python train.py --n_experts=32 --d_expert=160 --moe_layers=[1, 2, 3, 4, 5, 6, 7, 8, 9, 10, 11] --router_score="softmax" --balance_loss=0.0131 --init_std_router=0.00756 --norm_eps=1e-05 --tie_word_embeddings=true --optimizer="muon_variant" --learning_rate=0.00905 --beta1=0.93 --max_grad_norm=2.0 --max_seq_len=512
Below are experts of layer 8 (counted from 0) of a mixture-of-experts language model. Rows are named router (the router's row for the expert), gate (a neuron's input weights, with its number), up (a neuron's input weights, with its number) and show model dimensions 0-255. Each number is 128 + 32 x the weight over its row's rms, rounded and kept within 0 to 255.
Before each expert's rows: a language model's description of what the expert responds to; "mostly gets" lists some tokens that are sent to it at least half of the time. This comes from a sample of Wikipedia text that the model never trained on.

# expert 6
It responds to: Word pieces and accented letters inside non-English words, mostly German, French and Scandinavian names and titles, such as Schatzgräber, Freischütz, der.
mostly gets: "ä", " der", "é", "è", "ă", "æ"
router [142 108 144 142 181 166 156 183 159 148 154 100  84 101 132 111 149 124 101 128 155 120 178 156  77 143 106 151  60 146  92 116 117 130 152 149 180 121 173 126 108 152 165 132 162  99 137 152 105 173 121 177 117 116 120 121 147 127  96 106 118  77 120 152 100 169  92  82 180 202 103 143 123 125 121 101 102 115 135  93 139 126 103 147 148 115 159 158 152  99  82 151 131 150 127 135 148 111 133 128 186 133 105 161 148 123  73 162 177 136 207 148 198 165 105 144 130 178  88 116 101 143  98 129 100  61 108 117 103 179 142 129  60 130 173 128 172  78 157 134 169 106 125 113 112 137 159  98 107  68  51 166 122 168 107  79 114 136 164 151  78  89  83 126 172  96 186 181 126 182  94 109 145 124  32 118 148 154 128  96 110 113 194 131 155 143 125 170  88 146 163 137 120 114 146  99 180 163 160  91 164 107  79 115  92 176 156 103 118  49 107 134 110 116 113 113 140  99 119 141  81 123 190 153 129 138 132 139 146 169  95  90 104 191 168  74 126 122 129 185 130 132 106  87 124 150 169 199 138  80 102 166 164 140 155 126]
gate0 [154 135 203 171 127  84 169 142  93 109 131 149 117  97 110 140 107 124  92 105 202 154 107 105  96 120 153 135 214 125 145 103 130 156 157 141 140  80 105 150  84  82 126 127 125 137 100 128 142 110 131 142 110 118 142 124  87 115 135 160 154  55 135  96 174 139 108  87  95 160  64 146 163 151 145 114  63 119 123 140  69 174 158 150 107 166 114  96 119 124 128  85 118 155 120 147  60 131 161  94  81 175  95  97  82 106 116 220 158 154 136  98 162 129 104 113  89  99 107  90 126 138 142 125 182 105 163 147 155 153 177 137 148  76 135 152 117 115 164  95 119 122  74 135  65 131 148 117  99 107 161  61  77 107 161  47 127  97 114 109 128 170 138 112 160 182  96 164 150 111 171  91 133 132 157 146  96 148 132 145 147 113 107 110  87 142 134  88 113 195 185  90 137  48  75 126 108 119 153 113 119 106 161 125  95 159 147 100 134 155 146 150  81 103  77 150 128 171 153  92 104 179 100 110 149 206 205 181 105 164 174 151 144 100 157 125 150 136 114 160 116 112 132 134 107 152 151 154 173 191 101 150 181 163 142 152]
up0 [154 100 166 116  86 123 170 169  81 114 137 106 113 112 105  76 160 109 105 132 133 141  95 102 120 137 100 132 190 111 154 146  72 141 180 180 124 128 129 147 128 130 141  40 111 142 144 161 142 133 105 135  72 139 143 133 172 142  99  87  30  95 148  81 137 184 129  92  82 107  78 132 169 111 200  60 198 150 189 115 157 144 171 126 118 115  97 120 118 155  65 124 129 153 146 163 152 106 166 200  66 124  91 109 145 157 109 147  98 126 144 129 124 165 139 130 144 137 159 113 143 127 139 159  43  86 114 105  88  93  61 164 108 129  89 116 156  82 142 103  55  97  47  94 113 122  92 135 153 142 108 130 121 109 104 135 120 115 119  93 143 156 132 141 124  67 131 108 139 123 122 118  66 125 119 145 133 140 142 147 177 158 111  63 147  76 134 164 105 172 187 109 134  95 184 137 152 130 141 141 122 121 137 132 157 188  95  98 144  98 138 166 207 134 146  71 132  88 114 181 140 154  91 164 130 163  92 136  93  93 150  92 139 141 185 142 141 172 130 124 109 110 151 135 130 144 122 179 127 133 151 137 116  90 183 207]
gate1 [142 124 121  76 140 143 125  88  97 123 187 114 146  91 102 139 100 122 155  87 209 120  80 137 109 161 123  55  87 116 181 120 118 108 135 107 158 160 135 154 161  74 131 122 154  72 156 124 111 133 160 137 175 164  82  90 143 148 111 109 175 197  90 171 192 149 130 153 126 191 117  99  78  95 123 146 123 120 149 131 147  80 167 125 138 168 126 161 116 109 170 142 105  85  98 165 140 157 138 151 100 130 120 111  96 131 159 112 102 172 133 123 143 139 111 145 129 144 147 138 135 108 100 131 149 154  96 148  78 183  69 154 158 133 171 129 100  35 171  82 101 196 129 117 143  71 132 113 137  82 154 150 155 182 183 108 144 168 147  98 119 124 126 100 124 111 122  67 177 146 138 128 133 188 107 137 145 101 171 108 160 120 180  73 107  99 130 180 156 127 118 153 135 163  98 153 123 171 113 117 192 130 120 106  70 177 132 182 124 179  77 144 150 125  95  91 129  80  72 179 123 106 145  86 150 152 111 139 148 189  85 170 157  99 165 129 131 128 130  33 140 155 124 125 136 128  92 129  97 194 117 154 165 200 133  74]
up1 [100 147 181 153 142 147  61 109 157 163 130 119 143  85  82 111 115 165 125 128 152  92 104 161 119 122 160 139  82 184 152 199 152 112 139 121 155  90 110 141 165 113 137 143 202 163 142 162 158 137 154  88 109 103 159 133 143 176 120  96 129 157 124 116 169  98  99 160 105 119 128  95 147 126  94  72 128 105 145 107 102 154 153  92  90 142 140  93  99 145 156 151 144  83 111 137 167 136  71 104  97 144 150  81  60 103 135 149  91  78  62 152 151 147  91 141 174 114 160 110  86 107 132 116 174 180 144 126 136  92  98 192 173 180  61 166 110  40 163 130 151 119 128 179 136 112 113 141 135 152 166 166 152 120 155 120  76 114 141 121 142 149 138 109 129 111  65 157 124 166 129 136 152  98 193 138 160 112 157 146 127 154 172 141 193 169 150 152  88  84 187  97 121 193 135 144 180 134 107  72 149 117  67 145 138 152 150 130 119 113 123 141  89 128 108 135 110 177 154 112  76 196 118 176  71  87  97 134 128 125 136 154 110 143 105 150 147 201 148 121 162 151 120 123 163 115 143 155 152 129 225  49 186 116  99 126]
gate2 [144 137 135 141 145 181  64 182  95 102 202 102  87 148  64  98 108  98 155 182  89 162 150 127  85 100  92 111 115 109 119 143 119  96 143 139 159  65 115 143  51 148 113 156 101 198 177 129 104 150 115 108 138 107 108 143 187 106 155  96 133 134 120 155 139 168 114 110 152 103 141  80 169 173 182 105 101 173 151  88 193  65 170 129 154 146 194  57  83 120 148 104 138 105 134 101 114  97 159 129  92 131 152 120 148 212 105 145 102 135 148 134 145 111 121 145 148 179 154  80 128 156 149 124 139 155 176 135 135 117  92 122 110 112 104 139 185 153  91 129  79 112 144 152 135 110 134 126 109 200 112 146  88 201  72 159  94 158 166 184 168 159 123 119 118 137  94 156 162 123 132 153  98 153 157 123 155 124 111 143 169 123 139 141  73  99 133 153 116 170 187 234 117  38 160 145 139 119 134 176 100 117 132  59  92  96 148  99 156 131 135 130 147 106 121 122 126  90 158 111 158 150 123 132 105 118 107 113 147 127 130  79 165 142 183 150 146 151 117 153 188 101  83 130 155  85 134 138 155 118 121 106  97  98 197 135]
up2 [179 139 124 119 139 113 139 133 134 171 139 130 122  93 152 138 208 133 124 134 154  98 139 112  80 129 143 113 112  84 148 186 125 146  16 181 137 102  85  94 133 143 130 128 146 126 126 155 163 111 157 109 124 121 118 109 147 162 142 113 122 151  80 159 120 105  48 140 169 185 166 172 149  98 140 179 137 165 115 104 108 109 137 192 106 177  97 174 158 159  83 120 124 142  70 122 122 130  91 125  82 126  91 136 130 134  91 172 173 171 121 125 127  84 138  84 129  56 109 169  59  71 138 160  91 139 156  98  82 126 142 130  78 141  95 106  98 109 133 126 110 221 161 165  68 171 168 147 150 121 186 115  92  98 137 103 134 163 121 114 105 130 108  90 141 108 124 118  83 161  86 147 152 153  98 124 133 138 151 173  64 154 157 112 124 138 159 107 113 126 143 140 143  94  69 145 163 176 123  83 125 140 157 176 172 190 120 157 189 131  53 150 102 202 139 138 154 190 129 124 135 124 116 112  97 192 164 167 110  94 107 154  96 102 156 156 111 165 127  80  94 152 119 118 126 130  97 142 152 151 208 167 159  76 153 125]
gate3 [137 102  82  83 133 172 135  81 132 133 116 180  94  75 138 107 111 135 186 187 149 195 133  95  78 115 134 103 134  89 123  79 109 114 164 165 113 124 163 121  81 138 101 162 118 150 185 166 149 164 126 177 183 131 123  99 103 162 113 134 186  79  56 200 147  99 125 151 157 123 124  96 103 100 129 134 105 131 143 152 171 125 170  93 197 132  98 179 117 107 134  81 113  94 120 100 156 152 129 135 141 141 102 180 138 146 100 111 156 188 121  85 126 152 147  75 152 117 177 135 160  95 114 117 105 129 209 158  98  87 187  59 114 127 137 109 105 124 111  95 172 103 139 153 165 165 124 195  90  96  93 119 148 113  42 125 100 146 154 134 153 143 143 150 106 132 110  89 112 106  91 187 113  81 157 119 130 166 125 101  97 132 125 144 114 106 162 120 108 143 130 114 168 115 127 169 110  86  80 104 149 144 133 104 111  72 175 112 134 154  93  89 150 142 118  80 117 109 108 120 164 143 105 121 160 127  85 135 109 161  75 176 119 194  97  95 152 157 126 162 123 165 107  94 161 152 131 220 157  47  69  95 106 174  81 121]
up3 [128 121 122 109 131 161  88 106 136 128  59 145  86  74 147 162 111 170 149 209 114  89  95  88  37  87 124  81 127 101  86 130 132 128 145 100 116  56  85  75 110 154 140 127  78 115 193 115  92 161 173 102 123 148 165 143 187 110 160 125 157 130 140 121  96 155 119 106 154  81 185 120 133 134 138 193 138 142 111 104 232 123 126 122 116 115 140 147 133  95 120 128 118 128 116 113 139  82 148 123  85 170 134 113 165 132 152 121 112 142 105 142 123 121 153 136  49 162 150 124 154  96  96 139 142  92 133 190  94  79  82 116 113 150  81  86 147 121 161  99 118  65 118  63 145 122 132 165  93  90 150 170 108 127 128 104 144 166 133 162 119 172  81 151 109  92 156 118 129 104 131 152 138 144  87 137 171 143 135 152 132 115 152 151 126 143 152  96  84  76 169 140 131  85 120 186 155 159 144 115 153 118  74  38  96 110 103 152 108 131  66  93 173 146 106 125 125 103 118 133 126 158 115 165  74 152  65 129 167 136 124  88 169  83 190 148  88 102 156  91  98 115 113 139  84 155 148  76  75 127 150  46 168 116  76 112]

# expert 30
It responds to: Commas after numbers, places and names in scores, dates, locations and lists, such as 7–5, 6–4, Fayetteville, United States.
mostly gets: ",", "),", ")},", ".,", "\",", " ,"
router [137 116 194 133  90 124 127 154  98 126 143 167 118  72 100 113 126 125 184 177  67 109  85 153  79 114 107 135 156 130 136 125 150  96 109 156 170 141 133 102 148 162  89 123 144 130 102 147 137 107 195 126 118 159 158 160 198 173  95 125 177 181 123 131 154  87 184 103 168 111 149  95  65 117 107  91 101  79  57 184 114 145  92  92 133 136 101 142 140 146 116  80 106 125 202 141 143  84 111 148 121 131 156 107  85 130 132 142 101 146 114 132 152  95  99 118 136  63 130  93 132 161 143 120 109 117 140 129 174 127 144 156  95 159 103 146 159 202 158 179 153 148 103 130 120 131 128 118 161 195  93  91 106  73  99 100 166  85 140  97  93 145  67 139 130  92  69 109 175 130 131 141  97 195 113 142 180 150 132  64  86 124 140 158 104 117 139 183 176  78 168  64 175 118 155 150 170 150 134 125 151 150 101 182 116  61 118 102 140 154 122 138 111 110 150 123 162 109 106 181 159 148 129 171 196 161 102 143 174 127 173  95 140 137  80 114 107 153 163  47 124 191 148 103  68 114 144 107 163  95 158  90 108 116 113 145]
gate1 [160 120  97 130  63 104 152  93  93 114 130 162 115 144 159 174 161 173 119  96 153 110 139 105 155 136 133 127  72 145 178 147 124 116 135 181 162  67  66 158 103 113 144 137 132 174 104 128  91  94  80 118  91 163  62 134  82 111 200 153 132 163 105 174 110 105  96 123 131 147 131  92  72 101 105 103 130 108 129 150 129 165  33 148 148 140 159 134 130 143 158 115 156 132 140 110 131 142 137  98 113  85 136 155 119 129 123 160 125 114  73 147  83 113 170 136 134 122 143 103 126 128 128 167 134  82  98  94  72 122  77 167 154 104  94 122 185 109 139 154 135 122 123 108  79 109 188  60 218 194 123  61 126 188 102 119 176  99 140 160 142  88 119 147 143 170 172 100 104 125 139 124 106 114 108 119 183 164  95 155 105 123  97 109 127 126 163  63 142  83 158 110 119 142 109 159  81 178 141  78 141 131 119 139 126 164 170 189 152 110 183 107 127 155 103 109 127 198 144 117 127 180 187  57 137 162 143 123 110 147 129 130 133 100 189 125  76 116 120 124  96 134 168  75  96 184  75 109  59 149 184 125 129  94 115  80]
up1 [208  77 151 162 189  44 142 116 198 147  83 114 103 129 137  75 111 167  79 164 180  77 158 146 152 108  98 127 136 128 157 111 132 122 111 125  89  93 129 158  87 141 151  89 131 151 110 127  82  76  96 162  90 198 119 145  83 131 136 181  89 170 103  67  62  90 112 116 138 135 140 112 108  90 182 131 138 118 112 154 104 129  54 162 136 121 125 110 152 114 128 142  97  77 107  99 110 107 132  48 110 136  98  99 168 144 161 112 121 100  85 143 116 161 178 173 104  91 120 150 137 103 152 100 165 134 134 123  61 116 155 117 128 131 172 139 130 150  92 163 155 125  92  73 122 157  94 116 177  87 101 120 132 148 158 117  97  98 115  70 168  94 111 131 163 148 117 159 142  69  94 108 119  36  90  67 157 128 155  74 123 118 185 110 122 147 177  50 190 114 105 116  84 125 191 125 148 109 118  94 152 146 118 101 136 164 105 146 143 118 136 191 148 143  82  85 137  83 148 171 108 125 150 138 163 129 154 151  80  94 151 142  89 131 107 136 154 119 105 136 175 133 128 165 101 171 126 106 129  87  71  87 140 112 125 120]
gate2 [ 81 125 230  81 121  68 110  58 114 128 127 159 171 117 130 128  85 123 121 176 100 168  75 129  79 188 156 143  79 120 141 126 131 138 126 147 114 144 152 174 118 114 200  95 161  73  84 176 124 181 132 132 144  88 153 133 152 113 146  90  87 174 150 104  90 131 120  91 109 164 158 143 159 109 168  95 139 121  71 121 124 154 160 129 127  98 146 148 122  90 152 151 129  87  93  97 160  87 129 102 123 100 135 118 193 110 179 121  98 165 143 105 167  95 139 151 129 155 134 143 148 108 107 165 146 128 139 133 133  83 105 135 112 112  99 138  92 125 123 141 172 143 146 101 155 157  92 165 135  93 140 168 170 112 102 134 120  48 109 182  91 179  93  85  87 155 170 177  93 110 167 155  98  96 142 149 144  99  52  84 166  94 139 126  54 117  84 128 140 205 159  92 123 138 100 112  79 109 149  62 162 119 117 208  79 140 127 125 145  78 139 159 101  48 136 144 175 103 137 154  69 112 143 175  75 130 116 161 119 133 117 134 143  82 182 105 133 146 120 127 153  86  69 142  95 154 140 128 147  95 125 154  95 173 120 120]
up2 [145  70 109 135 175 137 177 136  29 155 198 160 114 132 110 147 130  86 176 109 110 165  93 149 126  96 114 194 137 198 136 135 124 108 119 148 100  91 111  78 196 104 119 141 113 121 173 127  86 134  94  75 175 129  98  98 149 134 106 139 141 133 101  93 171 102 130 110 148 151 107 149 122 128 129  97 169 147 184 202 140  55  76 128 147 101  67 149 141 143 136 164 131 165 105 135 171 106 117 164 185  97  77 156 153 168 171 117  41  78  96 101 170 158 127 114 155 174 174 153 148 133 127 124  99 117 141 148 125 134 118 168 134  80 123 150 115  74 125 131  91 131 123 146 156 122 184 117 103  90 127 135 176  79 182 143 163 164 101 101 111 134  75 151  90 129 147  99 122 146  25 158 173 115 172 145  91 160 162  91  95 153 176 138 107 122 179 170 167 109 127 175 111 124 189 122  58 116  80 128 143 130 132 106 177 138  80 162 120 102  99 136 179 113 128 136 125 122 107  92 135 139 159 164  56 143  91 127 126  97 161 135 161 110 132 136 122 162 123 158  55  90 121 156 159 160 107 128 137 146 139 112 134 153 155 115]
gate3 [114  94  97 180 135 162 153 109 114 160 195 106 190 148 107 121  95 127 100 120  71  67 134 156  71 170 128  85 186 172 172  99 143 163 137 143 169 117  52 153 123 160 146 135 122 109  98 136 165 163  95 165 116 134 134  53 123 152 101  99 169 162 129 191 116 124 108 174 126 137 143 136 144  83 104 188 137 141 156 146  50  93 113 138 127 158  98 105 164  43 186 103  86  81 159 168 112 141 117  88  82 205 109 128 166 113 137 122 145 202 156 130 161 143  77 158 114 163 155 114 130 137 116 137  85 181 129 112  95 134 116 135  96 116 155  81 124 187 133  70  74 147  88 193  95 146  94 180 163 176  94  88 156 128 101  76 107 191 142 145 124 156 130 142 118 144 160 113 178 162  99 106 152 161 150 131 149 147 166  70 123 152 123 107 117 122  96  95 116 106 149 178 110 130 154 120 142 118 137 139 114 125 191 101 178 123 107 105 145 197 144 108 113  81 102 123 115  87 104 150  75  70 141 139 113 148 141 109 148 141 128 108 171  95 117 119 127 122 110 124 110 162 126 167  77 139 186 130 167 144  64 147 134 141 121 170]
up3 [105 109 120 142 131 123 170 167 136 107 179  84 133 113  74  72 115 110 149 127 153 149 108 122 101 107  88 126  89 179 211 186  89 127  91 173  75  76  93 133 104 146 148 128 163  84 129 122  80 148 100 153 157 170 136  87 149 126 136 112  79 149  91 136 127 176  99 111 134 145 191 119 130 114 134 191 146  99 117  85  80 104 126 149  78 141 113 203  78 111 115  92 167 196 162 118 128 120 221 121  78 114 118 212 135 157 155  84  99 124 104 109 152 104 106 134 124 111 133 136 120 153 116 119 102 107 152 198 106 105 145  98 150 110  75 105 117  96 178 170  68 203  99 133 122 107 121 152 162 135 129 123 141 106 122 182  99 142 153 129 151 144 147 158 121 157 160  66 165 143 203 110 145 132  92 102 111 156 120 119 151  83 150 135 115 198 101 176 151 145 142 143 142 128 114  86 160 150 111 170 165 124 157 156 134 107 135 163 162 120 150 200  95 152 130 142 163 116  84  98 153  84  94 202 101 146 116 138 142 125 112 143 150 104 138 148 144 109  75 132  78 125  89  93 138 163  56 150 157 156  47 186 114 138 135 105]
gate4 [154 101 151 130 168 144 115  59 115 126  78 134 150 174 120 100 149  82  96 159 125 122 167 133 149 168 114 156 117 103  50  94 131  63 113  68 122 111 127 110 123  71  69 102 157 108 157 121 131 166 139 138  91  92 133 168 169 153  89 112 154  77 151 122 112 120 128  82 128 115 157  88 139 153 114 118 144 104  73 114 162 103 170 180 156 123 140  61 142 149 178 126 135  86 133 178 150 104 148 186  99  83  88 121 124 139 171 123 130 201 105 125 136 148 206 116 145 151  92  70  84 164 152  87  82 157  90 168 133 157 146 151 105 123 139 138  66 117 154 123 135 160 111 157 156 104 141 183  81 126 125 118 123 122  91 134  80 132 174 106 145 199 137 166  86 110 122  96 109  97  72 167 130 151  91 167 103 106 148 136 172  89 115 109 103 129 122  87  78 128  98 118 150  90 112  99 183 171 125  70 123 103  89 135 161 151  95 136 137 126  85 142 136 171 154 108 136 106 213 106  76 209 132  86 141 174 127 100 105  64 120 125 108 134 152 105 124  80 125  36 136  89 110 128 104 172 129 124 117  82 158 117 150 118 157  59]
up4 [153 171 104 116  85 159 152  86  98  81 164 129 159 120 116 101 166 136 130 153 138  96 119 147 102 113 130 132 144 116 106 107 101 192 181 141  87 130 128 144 137 188 182 130 141  84 139 160  95 119 170 131 210 126 110 109  97 148 146 151 150 134 111 154 162 133 120  69 103 103 194 137 128 170 118 170  89 101 172 121 126 107  58  61  94 160 149 153 128 113 177 118 120  52 103  77 133 131 122 182 116 141  78  54 137 103 129  82 125 149 117  58 147 152  51 154 161 116 140 201 123 141 111 137 126  67 126 140  94 196 125 144 135 154 155 108 118 118 156  68 195 145 194 175 149 175 117 147 137 138 104  99  83 102 172  93 151 157 119 145 126  73 156 104 156 105 118 116 131  89  98 136 111 157 117 134 134 133 178 124 153 161 170 159 189 179 114 121  63 116 113 138 151 156 137 120 145  93 141 163 116 175 143  88 151 145 179 107  97 137 135  87 151  94 125 146 137 174 147 143  98 115 114 184  79 131  83 173  82 158 131 114 158 139 135 149  71 151 146 112 169 194 105 168 178 132  86 145 172 171 139  95 106  81  84 112]

# expert 14
It responds to: First subword piece of capitalized names and titles, often foreign, such as Cor in Coruña, Con, San, Mar, Tor.
mostly gets: " Con", " Tor", "Con", "Mar", " En", " Far"
router [105 101  79 158 134 114  84 131  72 109 109 112 147 112  81 165 168 102 147  73 131 162 168 136 212 163 155 122  92 120 161 107  61 126 150 150 117 148 134 123  90 183 154 168 177  96 124 140  84 150  77 177 106 120  98  83 135 142 134  88 117  73 136 118  58 138 125 166 146 119  97 121 141 107 146 133 127 126 126 108 136 140 139 172 137  97 169 162 123  59 149  91  96 153 148  89 151  64  86 119 194 146 180 136 135 143 122 116 190 179 183 118 157 131 162 180 125 153 128 106  66  91  98 130  79 136 171 124  97 192 187 140 156 146  80  86 128  73 103  77  91 124  90 104 138 106 147  98 126 199 149  98  86 111  97 145 104  68 166 126 116 181  80 136 115 143 172 140 126 100 103  85 174  75 113 157 149 108 124  89 126 101  98  84 149 141 141  84 109 122  90 163 155 140 121 118 150 163 147 102 150 183  83  57  90 143 144 146  60 103 119 110 131 132 125 154 100 105 129  82 136 138 141 164 137 146 195 132 148 103 120 144 156 174 146  99  97 110 141 101 142  91 166  77 104 158  89 156  48 142 113 121 129 121 140 175]
gate0 [102 153 130 112 125 151 125 148 115 121 110 109 115 107 144 117 154 181 141  89 148  94  73  95 117  62 110 124  80 138 144 156 179 118 119 110 119  65  80 123 138 162 177 142 140 151 167  58 143 149  71  91 148  95  92 119 116  66 205 148  79 129 154 111  93 152 166 122 128 120 132 149  74 186 145  63  80 118 177 118  94  86 116  83 177 168 138 107 101 104 204 143 182 169  85  84  67  76 154 107 144 143 132 107  33 137 104 123 125  93 130 188 153 110 130  99  68 149 132 140 132  86 212 112 151 139 119 111  87 104 179 117 152 117 136 102 138 150 125 149  95 179  93 130 119 117 171 133  80  92 134  77  89 103 135 139 104  80  91 124 106 126 194 128 116 154 117 126 171 102 113 138 166 135 159 137 124 129 137  77 190 132 112 118 101 134  99 117 136 127 122 118 174 152 181 134 132 199 128 125  75 146 138  92  70 152  84 136 160 121 138  70 110 136 142 147 115 173 163 181 138  94 123 128 137 118  90 170 136 118 119 153 144  95 166 129  81  64 139 133 147  58  84 130 144 137 159 131  83 182 123 183 126 148 113 109]
up0 [185 121 152 200  75 125 129 125 189 106 220 176 140 135 121 101 118 126 118 134 133 174 103  51  87 129 178 130 143 130 113 110 131 220  98 102 126 129 146 151 210 116 155 157  68 117 139 130 129  68 159 188 113 135 125 135 137 117 187  45 152  66 137 124 178  88 120 137 114 104 155 121 137 163  90 197 140 105 152 109 167 125  78 190  86 157 141 107 132 107 170 115  67 153 104 153 117 146 110 118 143  98 133 115 185  87 143 112 130 135 168 158 126 135  86 152  72 178 165 105 176 175 127 124 139 144  95  82 120 174  98  53  96 153 174 137 132 115 126 116  89  63 133 116 156 172 142 119 134  99 124 130  82 135  85  78 138 105 111 157 144 155 126 184 143 121 148 129 141 127 161  89  87 133 140  97 116 114  62 119  87  85 108 128 139 117 119 143 128 172  97 117 167 110 126 153 151  69 140  74  99 119 109 130 139 110 129  79  71 156 133 100 121 129 168 135 128 150 121 119 104 176  98 105 102 151 138  81 132 109 111 179 197 181 159 108 109 130 147 152 146 148 176  82 130 140 130 155 137 149 106  80  86  68 122 152]
gate1 [150 177 134 139 140 154  53 145 149 101 123 158 149 139 113 121  84  81  94  98 116  63 147 151  99 165 175 109 114 159 147 127 101 108 138  72 177  81 138  92 137 124 193 138 112  87 152  59 100 128  95 166 126  86  85 128 157  93 138 125 134 137 107 138 154 124  82 126 140 114 135  94 136 134 194 147  86 145 112 133 177  90 146  93 152  52 158  72  92 112  97 132 141 128 104 138 111 169 109 165 135 154 128  68 192 131  93 119 149  98 109 188  65 142  84 193 106  85 102 150  95 155 156  99 114 138 131 134 165 139 116 147 129 146 159  97 152  89 187 134 130 108 106 126 118 123 117  71 129 132  23 143  88 103 108 150 148 149 138  98 168 104 125  74  58 158 119 175 159 158 131 128 158 178 102 129 135 160 113 102 192 137 115 169 131 124 127 104 108 115 143 172  62  69 150 153 119 152  69 105 116 107 113 104 159 171 188 166  90 156 152 103 154 110 192 160 148 115 128 120 134 189 170 134 137  99 127 166 140  93 201 110 134 133 120 105 139  77  78 152 107 138 142  45 119  99 134 164  89 139  87 158 147 128 160  84]
up1 [156 156 154 134 101 166 154 104 117 128 134 109 146 172 126 146 104 136  54  98 121  92 186 180 135 146  43  88 137 148 112 187  94 139 124 143 124  62 162 107 102  96 167 117  68 125 173 174 117 104 120 130 131 149  77 153 107 146  92 101 134 156 141 149  71  83 169 108  88  83 139 109 109  50 103 132 107 134 169 111  86 117  83 132 130 145 151 190  85 106 140 164 123 153 109  79 182 152 138 175 119 199 154 125  85 118 127  99  95 104 125 170 163  83  83 136  38 158  98  86 114 107 163 113 128 109 111  88 107 147 119 137 156 107 113 150 103 183 141 157 147 142 116 133 118 119 142 114 114 150 121 147  69 110  83 122 167 138 115 180 148 128 180 152 116 111  83 137 115 161  87 134 142  87 120  81 107 124 140  62 145  80 133 174 161  70 173 104 122 119 117 130  85 156 164  93 172 122 134  50  79 136 102  65  78  93 177 127 198  79  81  83  83 102 144 131 142 123 129 102 147 166  54 126 120 130 119 100 141 105 182 134 100  83 139 111 131 113 113 119 142  86 140 115 104 165 164 126 122 142 130 133 122 148 187 193]
gate2 [ 90 161 132 132  75 104 176  94 109  67 115 160 124 148 112 141  88  92 175 111 151 184 116  94 148 130 168 145 124 208 143 154 119 177 135 189  86 133  95  86  76 131 139 131 138 139 112 125 218 126 120  48 144 127  95  83  94 154 122 138 167 130 164 152  76 108  75  64 136 152 165 134 161 108  58  99 118 135 131 109 191 122 216 134 160 126 141 134 155 143 154 144 154 121 105 121 151 110 117 150 104 139 120 156  93  56 123 171 135 103 152  89 178 132  99 123 150 169 111  89  47 106 171 140 135 180 161 143  93 103 146 132 177 148 190  47 112 124 116 136 146 164 110 149 147 131 162 136 117 130 117 136 149  50  89 120 162 119 109 144  68  69 114 107 116 186 134 122 101 140 149 114 148 125  65 139  69 128 151 105 149 115 115  90 183 184 165 154 136 121  90 129  82 176  96 108 140  69 104 106 127  90  98 153  71 123 134 109 117 142 121 137 187 145 130 170 139 104 154  92 110 123 101  99 100 142 121 127 145  78 190 158 184 128 128 147 140 117 136  81 159 113 130 125 128 136 181 144  79 170 130 175 127 130 130  88]
up2 [173 133 160  74 158 110 103  71 154 121 139 183 125 127 141  70 149 141 168 176  93  84 165 134 152 112 102 122 198 116  92 153 145 188 103 126 168  80 115 152 135 154 126 113  58 139 141  76  58 145 121 168 123 124 163 105 145 130  80 111 126  72 109 150  82 170 129 139  68 182 113  83 160  91 134  94 129  96 176 188 107 134 112 110 149  64 130 130 120 154  70 144 138  86 114 157 135 159  64 113 144 111 168 128 119 162 118 133 164 125  73 124 125 109 158 114 139  57 102 174 126 125 152 150 167 121 180 188 152 176 135 115 153 125 125 151 121 112 119  66  65 123 110 140 171  97  74 112  76 131 108 122 118 164 122 165 108 126 153  95 117 143 135  91  84  99 110  67  99 112 113 116  75  85 144 141 153 154  85 101 176  84 106 178 118 126 148 172 153  67 105 103  89  59  69 177 104 155 137 138 106  71 115 183 195 171 163 153 147 135 135 112 124  79 114 101  93 134 154  96 141 163  77 164  92 117  66 132  94 119  85 103  87 154 114 131 109 140 132 124 112  91 143 141 210 127 133 127 116 155 140 138 140 115 112 116]
gate3 [179 133 135 138 133  94 139 127  69 136 146 123 121 114  93 182 113  80 142 144 156 121 130 129 121 129  96 103  88  96  94 126 147 151 152 148  88 140 100 155 127 146  86  88 101  93 207  63  96  82  90  78 120 137 148  83 132 159 163  76 120 139 112 108 151  55 147 114 154 133 119  85 106 164 106 121 145  92 156  66 177 178 123 155 134 106  86 200 145 117 102 177 173  88 101 157 134 137 102 115 153 179 111  61 137 109 126 150 109 139 106 118  79  89 124 127  82 166 171 117 141 157 151  92  82 112 126 138 147 178 116 160 172 143 135 132 106 168 128  23 151 117  98 111  82 126 122 148 103  69 195 141  84 138 121 156 129 124  36  94  74  79 118 151  80  96 103 136 148 146  78 101 144 134 181 159 151 123 127 131 120 203 135  83 157 113 154  92 103  71 127 153 101 145 112 145 106 129 167 139 193 138 150 129 221 159 162 103  83  94 124 138 134 151 142 133 150 179  75 147 140 121 139 187 175 160 153 154  56 141 139 113 140  92 137 150 145 140 143 101 123 155 112 136 106 127 200 171 115 116 129 102 152 166 145 142]
up3 [ 82 163 147 139 136  73 177 110 145  42 136 114  87 134 120  70  91  85 137 186 103 152 153 104  83 207 125 160 127  88 120 110 106 126 153 132  83 162 110  97  71 112 158 152 166 138 115 113 124 168  64 174 162  84 181 110 148 133 134 147 102 122 105 148 109 108 128 143  66  99 136 147 140 103 163 200 100  89 121 133 125 171 114  87 125 171 144 197  88 154  84  74 128 176 144 177  90 142 151 122 121  92 127  85 126 153 178 148 136 137 165 138 184 129 180 196 110 103 135 153 162 148 150 134 100 138  86 124 136 172 124 135 114 158 168 138 139 157 160 139  83  92 100 123 130 101 163 146 144 153 202 168  89  66 128 142 141 112  90 119  83 138 175 123 109 120 141 107  62 112 150 120 116 139 154 171 134 161 115 147 142 120  78 107 115  95 141 165 155 145 163 176 128 191 124  82 105 120 175  90 125 104 113  72 100 120 159 140  40 219 154 112 129 161 173 166 119 123 110 124  48  95 130 130 138 129 142  64 133 155  96 100 134 152 124 166 136 100 160  87 109 184  95 130 141 124 139 169 110 130 133 120 123 105 117 193]